Experts of a small language model: a variant of SOAP for the experts, 3474 steps.
Below are experts of layer 4 (counted from 0) of a mixture-of-experts language model. Rows are named router (the router's row for the expert), up (a neuron's input weights, with its number) and show model dimensions 0-255. Each number is 128 + 32 x the weight over its row's rms, rounded and kept within 0 to 255. Numbers have three digits each.
After each expert's rows: a language model's description of what the expert responds to; "gets" lists some tokens that make up at least twice as much of what it gets as of all text. This comes from a sample of Wikipedia text that the model never trained on. Tokens count by the router's weight.

# expert 18
router:121169130103138143135125134090116142199112094139143153095160131134080097119147135141084122096186119143087157138119119089146125089151117180137085129097135113150176126064112145136159136089122132137102156165097094140144099167138113170099107134088165124158120136099199152158163093154104093126114099103139107148169111162145119133111159117089170176105108230134146123156165136107132127151110093146130113103080132156107103103203109178119142163133166175111065159185087144100185150145125102128084224094088133049166127095101147126161087176105125097187128112104130020140140114118096112083133099101174122158103152145107114120113127221156139150153123106134113141143142117141082120066138179130048163150171112119115156156195128128151205065166137126076151128124087102117065085107111076
up0:099107098204169146124183166107152109138111109149124161182192168159114134148136121166207129099088108148097146126111120101166119122095128141103134114094091163177077133110121123156113134226161146145113070129109098115136195179076100171066126115121144098107122122114127095101092156143131130181103140138116153091100108217149171151066105064104175135160144088085138125089147080109050201127122110090148110090102137108075163170179136115125142141139124102140158162165058147089151103098152148169117101130126093046126144124102126215161087135130132084173150136118157175079108127088094189124104052182121130128114155107072141119121145123148155143134105140106174141108097170045114098108118083154118158121118161113094111116178139159144102137135123128120159111099161137119090139160079132
What it handles: Person and role nouns
gets: "er", "man", "ist", "or", " member", "r"

# expert 49
router:159164135150177181088094110109153128119172168135052181125122121113122099106101121142100116135114117092120164116123145124138154102143113234087096174091136116117170070108110162098095096161126120110120133084109098135129052097137091168097103131060110061118181144110111127128198058098073117147153112106114117178192132143152038157114109097093184134131151154126121129073185105194068099106172107063181135135136093185132085145157165160089125134174147171127126160114135139111126117166136077143115114159142066102096111125165157138201135157069072106152176173152116109090118143083135126138130093148147132157139139163111159171144164106151150094101115094136138158158146075136108087074181092086103167144133120128161146115188145175132152123136187175117139080121111115108113109116150099
up0:197142052205113186141113151174123131153167095104121110052127094129119136195088167179107131129153144058121122115104137158137133181102148175110069110144115099107145080082101184055123143088122139182118157114100085106126054133096146155068110092027107094157156141065163122135175109100115182132127114129182147101125149180137142097147092150155107152094095122140061138107142108112093108136208145139204106186153162123116129129150076151109147112152101114138098125124082167115128103088096131157130095098122159117163073130140124115125130153128071107122134083167158155130098135132120088113147196067136103162143132163105146144167095145138134095066146136166103158143179064116131120127147102143156134150144125114135161089166139129123078170115123150131183122085096132081104103051109131
What it handles: Personal name parts
gets: ".", " John", "y", "an", " William", " Mc"

# expert 48
router:116146125119138168116087131122164136138143156156101195129141157086223150192181108174163090133126119160160153088105061119077137107162081141132139082097095148162149125147152106127217102144155149156128195148116124111151108127171123057140091199124118110143156181119135136111136096162131140162145094105145115117122038132132145179081179122109192148127153183061091112121146144194078144112174108167158129134136083116106123146155120106083111118138178096036145173137124167142109139091111109063081134172097166093140121130126161130122126129073160089167100169109094100130093138073052090097120075136120144164096135118146143119130133158116137207165100110128142165163145113132077130127102151082117147030131110152148127145104168110109095102148151159074136144156124125157094079156123105
up0:128140155122086139110131086103101131111138126163065051145118138193102156137138106152112062128139136145193127119131132117094160124117125148142133139040134108115126128121168078160130082196133126192123236128144091122133113125104085071109156150165125094108175145077132099109158113163079107092107132044174134103124106129131134169119125139119088166086133166140124119182152161157097113199114095135084210112141075119045177153126155157153069169127127128158202121150083142205160114185071153140065070161103127080115182145135136132134131103156130112121128159145124106167112121146117072117118143155090105101114125141110089147128163112177127192123165117150156149136093152075180133108150128121116134126124111114176163102118138111074122140145137089140144139144080104054167099084152195
What it handles: Numbers and quantifiers
gets: " first", " two", " one", "th", " the", " all"

# expert 32
router:144129168160116152041127143149201114142120135175065217073121129106129137110113078142131141133123130117141133139121150060125131157182145128113079201125105199105122139163098170106138111144142123100128144085077109133169131149090131130147109138112128117087096174076130139147173145139119126164157107127115163122128132193177105094106143118101149155109074129106126233126129086130098091121146100118170183135118120128088162148151141092148110144129098130115139206086096156134146145127150114154115148143129133062091069180170185098107141138120067138191119100145090112122137056146050126162062090103158098146095119082131131124122145163149100135167077085134188134167129134125083133077106169136093195112155122113109133135117148121157097141164159190116161112067119059156130135225161107
up0:177107152117103156157093184081188110169113141148118145151118172137163033122165132148124134179106156147120149160133176155136086073158083134093108109132126146117133115099140122091135086159169083158128133089111058131116099113111126146162136151087173135101186124050102132186163074108083153090117095149117122096136124159202084151142126160160126159182082079137099202151140148161053143116118098142141099137157084099121108110120144123136143118109103093065123152087149088167123075101166156120160119145157169153098129123115130106074186106146117158123121126138128178151105100075078087127103094160115139092123160142137140102102080143142141154116144116044125221132119180125118155118140130106161090172131222122119104136099160142131070125238115137133126090104156134084075171149094144
What it handles: Non-English name pieces
gets: "i", "k", "a", "an", "z", "u"

# expert 9
router:141162131118147148109116127165149133096126047195081187052133157110145096116115075124160131149128094145115159126107140110114166153166126162126138134121091127155146103100125147154133075176142117104097161124134143151149082154098083127097071172116144131068111143111111136181140121161109158134150149081109138179153139180144085126124084167073140125090078125122173203091145108143096064106131082125136137135145119105078133106172154138083151130080126133064074176113115119107089161108046124151140158131170152095121085130143181139116165197043072075114133120121150159148107113069076145155125132142110096115072126169117146126120137127083138162153079057154151170166114117158077122094163179064112182106059129168125172140142167155195162158098157106145158063082150117152107132109170120
up0:103116115116132105162155156056176126173142088129093145106140139101121094136125116110154120104103136072120149101098207128156134093051120118183141169112107153110073152130115130167072149080127120120131093180164144135150140138121173163060127187104109165129068100100086130168114124103112171122162112121130111168136200114112099143121201126146149103126110137171147158107146124162174143125110067131172116115086149158179092090184153127140093067181122118159095104142138151205128068113150097191099165122152128178145100121105114126130120163177142121128126098113113121165073147068171086151152101092127097094108146115114109100147112093153183109141082214137158112128115098118090092185133141115071140151088140153158165051138147105255129120093133155121124121125071100088169144164135141
What it handles: Place name endings
gets: "ton", "son", "o", "a", "ia", "ley"

# expert 14
router:128168153149143173151101118113143173148087153123105120094141162091148129171142111161091084112154127124128143121139104088092120146122083089150101156136084153164184143128108196108187145162178121111112145128134115121159106140133129121109089127049095139056114196132162135130138110148089079166129109093120124156194104151119078152116096128118121148113122148127121120102158169117122086155132054137146174128165103094135129109135154150076150105130115189055116139179105181148123126138103140136058165074144180099126090141096135111121168199160062099128145094106068121163150063084116089121096079093130156166077189142153090138231150149152137150155102117087151237129104095153115114139156109115100090110163089143185106146113110176176121172119189170115171128133065122151130114145196135
up0:134149158175114131138086103103120106119128038130113147162146122125167151141057071130115107107139124104100127118144179141100059089161160155144117174170092123128176168156083172152189100118148175111197159131180158111184125122082140124155104099095098107152127169144127158171114116152122131141094098165115081156090143153145118127172142134145189113099173152208082124156135140101137129081112154130108126102120108114162083166081133127088097111170104160087089139165182166125096104144078146123103104115139171095166124094128109118113096140060124101131155095109190201114158110044065079134107106171099114116130160190173103122182141065175101148184088074115102184148148140100182042105154137120145130154147089088138123109122135129178156083099141084125114112111114113160092137116168075
What it handles: Numbers and percentages
gets: "%", "3", "1", "2", "00", "5"

# expert 16
router:115121149132160192099067174116166164130125130132162120080135159137114122174074149147095080097137115143135161045080088113095109126124098098142143114049053206135133138101102157136128104148144112138092158091077118108124143113161139100141071119095099088138115145084118154121159103123146081143192091102086082172158137151123102180129138054114130168127120187098160212149173106176095113068112108128127132119101101159146138125150142162115152111149154184128175150125117164132155119153102093155135117173111091118129127078149128121132118255147118116161153121089117100137083066128094094143144132139129204110123164105114134137125128130103124101176080094110163134123065097180120058117165186115127168141141128157140144140213116152130120154148168172108143136088123130215081107126145115
up0:100134167115117116119088126161137141120161126136155107124092112141136097078125200173113095136116129138118113137151135189130161120084123180077130139122149130138119117080124157134134101123128123192170080094136098150128134136162135144136124057136061127196125161147126177049134110065119145127109104080175116130121132106136136138092120082133119129124105143160140166140083095128180163125151106127144120127080072146104103112147178155178110121237156107130075118119118136183120170140122140176146133175041081116122100140149200137086078144107101129092136154067187101195165110096069169200129067112062111160164137155062126136121164203154074128140098148152145151089155136157112125142099109119130119093130128131136181128141163102237124171174177106131109091130109114127174093159096090
What it handles: Table cell separators
gets: " |", "|", ";", "---|---|---|---|", "=", "|---|---|"

# expert 34
router:096162128098138149137116132046136157112184193104118178089115131105142110134139144171147100157123154153104106102134138097097142070136173101160089124043101136135145119115090101116131175097142124171167211107052121144167090156148128118154113156123114070116168146123158080150156106139118106202132098058112134128103114167156100126124095116130133090104124124151166185150120075155136139132143107143195146092092046164164150114147152146132122121146112143145096149085131143153067180109099163162121099168084096129158053172161115111082140142104146109143140170063135104139074025153141092133109087130155182141151151107142107138103153145124144118101104140122152125194107091175067134074173108067099144112146086126163135147119099164147202166194131149092153146127095120205158138111158093
up0:055097117143141084083119058126099041139063109132100152098126177100095110151115143154116135105152128164093165166160111155164145114142130087167184106080127209076157173129137108103171112060105098094147100151166121068133142139122153130163087105142142132102139109125149109103154087114067147173156146156110135106104168125114118070129118112127052104130167118162146135115108137146048119171188122145123137142103162102168213169096125116047085111161168138178100166128094154187103097070135115114094115087159137149130113100113147069163121130145083176144121073121103098128097110087109097077148159133125144188163126100066145119158105110117165145101131142131143149142107073149209084135101129113135148164110109216138137142158120159133141109126072091154157113087128091107185119150102087
What it handles: Lone initial consonants
gets: "c", " F", " P", " f", "f", " N"

# expert 10
router:142136174150142174102082174094117136127118155080141122110164201130165111121117121159100118104106107186090103111093142074091159112125163142132133137091122181165159108119071122117102135131193122121136130159142098146214101194113179160172104187108111121125201180103130148137179123163090113136137089048125113139141104166143061127117134146090115130115149143106098106110112056137136097107127149111179159109142094147109120172121171125126088159112129149122091170071070113101089138122124115088110164227100116150114125133183144133155116145117070139132225176085088115096090094089104102083111110144133132168133118071115116150172180164127202135126147128094129086164098097135137122116107152095114150118127054166143162174159162100176122153187116165099136128055113119165089117114147054
up0:136101103131117146137114096174108138155140088101126210138077118133097125104014128153112139152155162142069136120161135133154094163103153113121121180133122119105150142102149088131092087186151124118129108094114147167116110152171161080059124164057134090127141176122091126059124110089137112091158073181128127163201144104088104126131110121070161132067120119079147147121118053129125058118051110128075138221136129109202114092123187123155105173120080172123176161097119136135120100104132129144089182103131156165135098169152159129166097120077120126078141121155118126179131143110086169172073118132130133099150114180112160124160170122117101109125117129175096099111125100177106112054137176160115101102143129163098136184083115088113119059116143158083099122094172105140106115151123083
What it handles: Capital name initials
gets: " S", " C", " T", " G", " B", " K"

# expert 51
router:087138170161155107124122150123172150161136166139124165109120172087113147082056168201051108113176143111064171122084105045110143116129154165142104143113127126146120159158075201100180068118139118067122175107108137110135102120144134115172108139114131081127153122151151167130158150127121112117174125082150169110130159140130051169149170107120154068134053092086140127191171131155099106158164142132124131129133121189066123097107113161165090158098121173117069134130142146115166127158082104104131152111122162140131091155103157141165151133124152146155158188054169141110058132032090078122137103127124112104117184137125113106167069169114163117140135148098138154148088129160111076081166100128076145097149081120167153145145131159151173133127177161135150103104079082164094065140143095
up0:066144201163120149161223171101110110126157147094172132100171133099144153138153082105162109132180109086139078131082076147139177149126151047092044089122136177099159086109133132210119159108174126195156126142120171142100192145104082106114106184141194084131125121133175128152108127146120122105086142106127099105104104172160100103098124079096146093137088151120122086122115154112121096151169077108138128141158181115121170110080124112139107164110122138099140122099117124115139065129124191222112140102140187118115052132111128107096170114109075110130138147100105148096132121078116136134158085079053152087111118137156100104100122105106153077131132139156105127182148116088131168123078195112138124166114129152102111149204134136140172097111131137126224123103121137173126105119159136
What it handles: Infobox colons and years
gets: ":", " 19", " |", " –", " 18", " ="

# expert 20
router:130146195138150107116120144079150154182148149146085142096136152116185084154194128177058110101131149152125153115129116095068145139158138173119115129106117158149140089161114098132123101152169088142150151141166131161179109146129119112168105123090113099117122118097120114180118112122114156130163088100078152158154151163192093174093066128079182059136104162102173147175135148163103113091137091122131151130115124139117125143154195160139095124133124161114118134115113135090169107172119187117115187160087097103123112135144193062138179149104101095149154122090154128160073102139071119192114100131189166137073140071156120130125167121132158158092084058061144110119120035146032097073117161139091090105148113136142182168178042137127151109160178128103131097084101096128121140124149091
up0:170153131106180172106106144142130136099124166118115059105166147123131142104121137115095064132092117147099150136149080087113129128157157099163129109135176118159111087154124176094090137146137102113142103109078131036101113092249088106165101119173138115147190142128084144124149155111111133115126152104130163095075092127089055154113100072156048150111123163135125110199099151152153127130128151132113116115124122137184126152145159121137096123094124122136099119107159137050180121107193075143119189162132121090126123162134137104089117114123166111143103135137162124139188077105098154135129145132206105155114089091140115175141168121118158118185104141134125207187127127151183127120119106177134218148125073092107134073176059130086141121177165127095088097150196154088181161151162133
What it handles: Table cell separators
gets: " |", " (", ";", " part", "'", " was"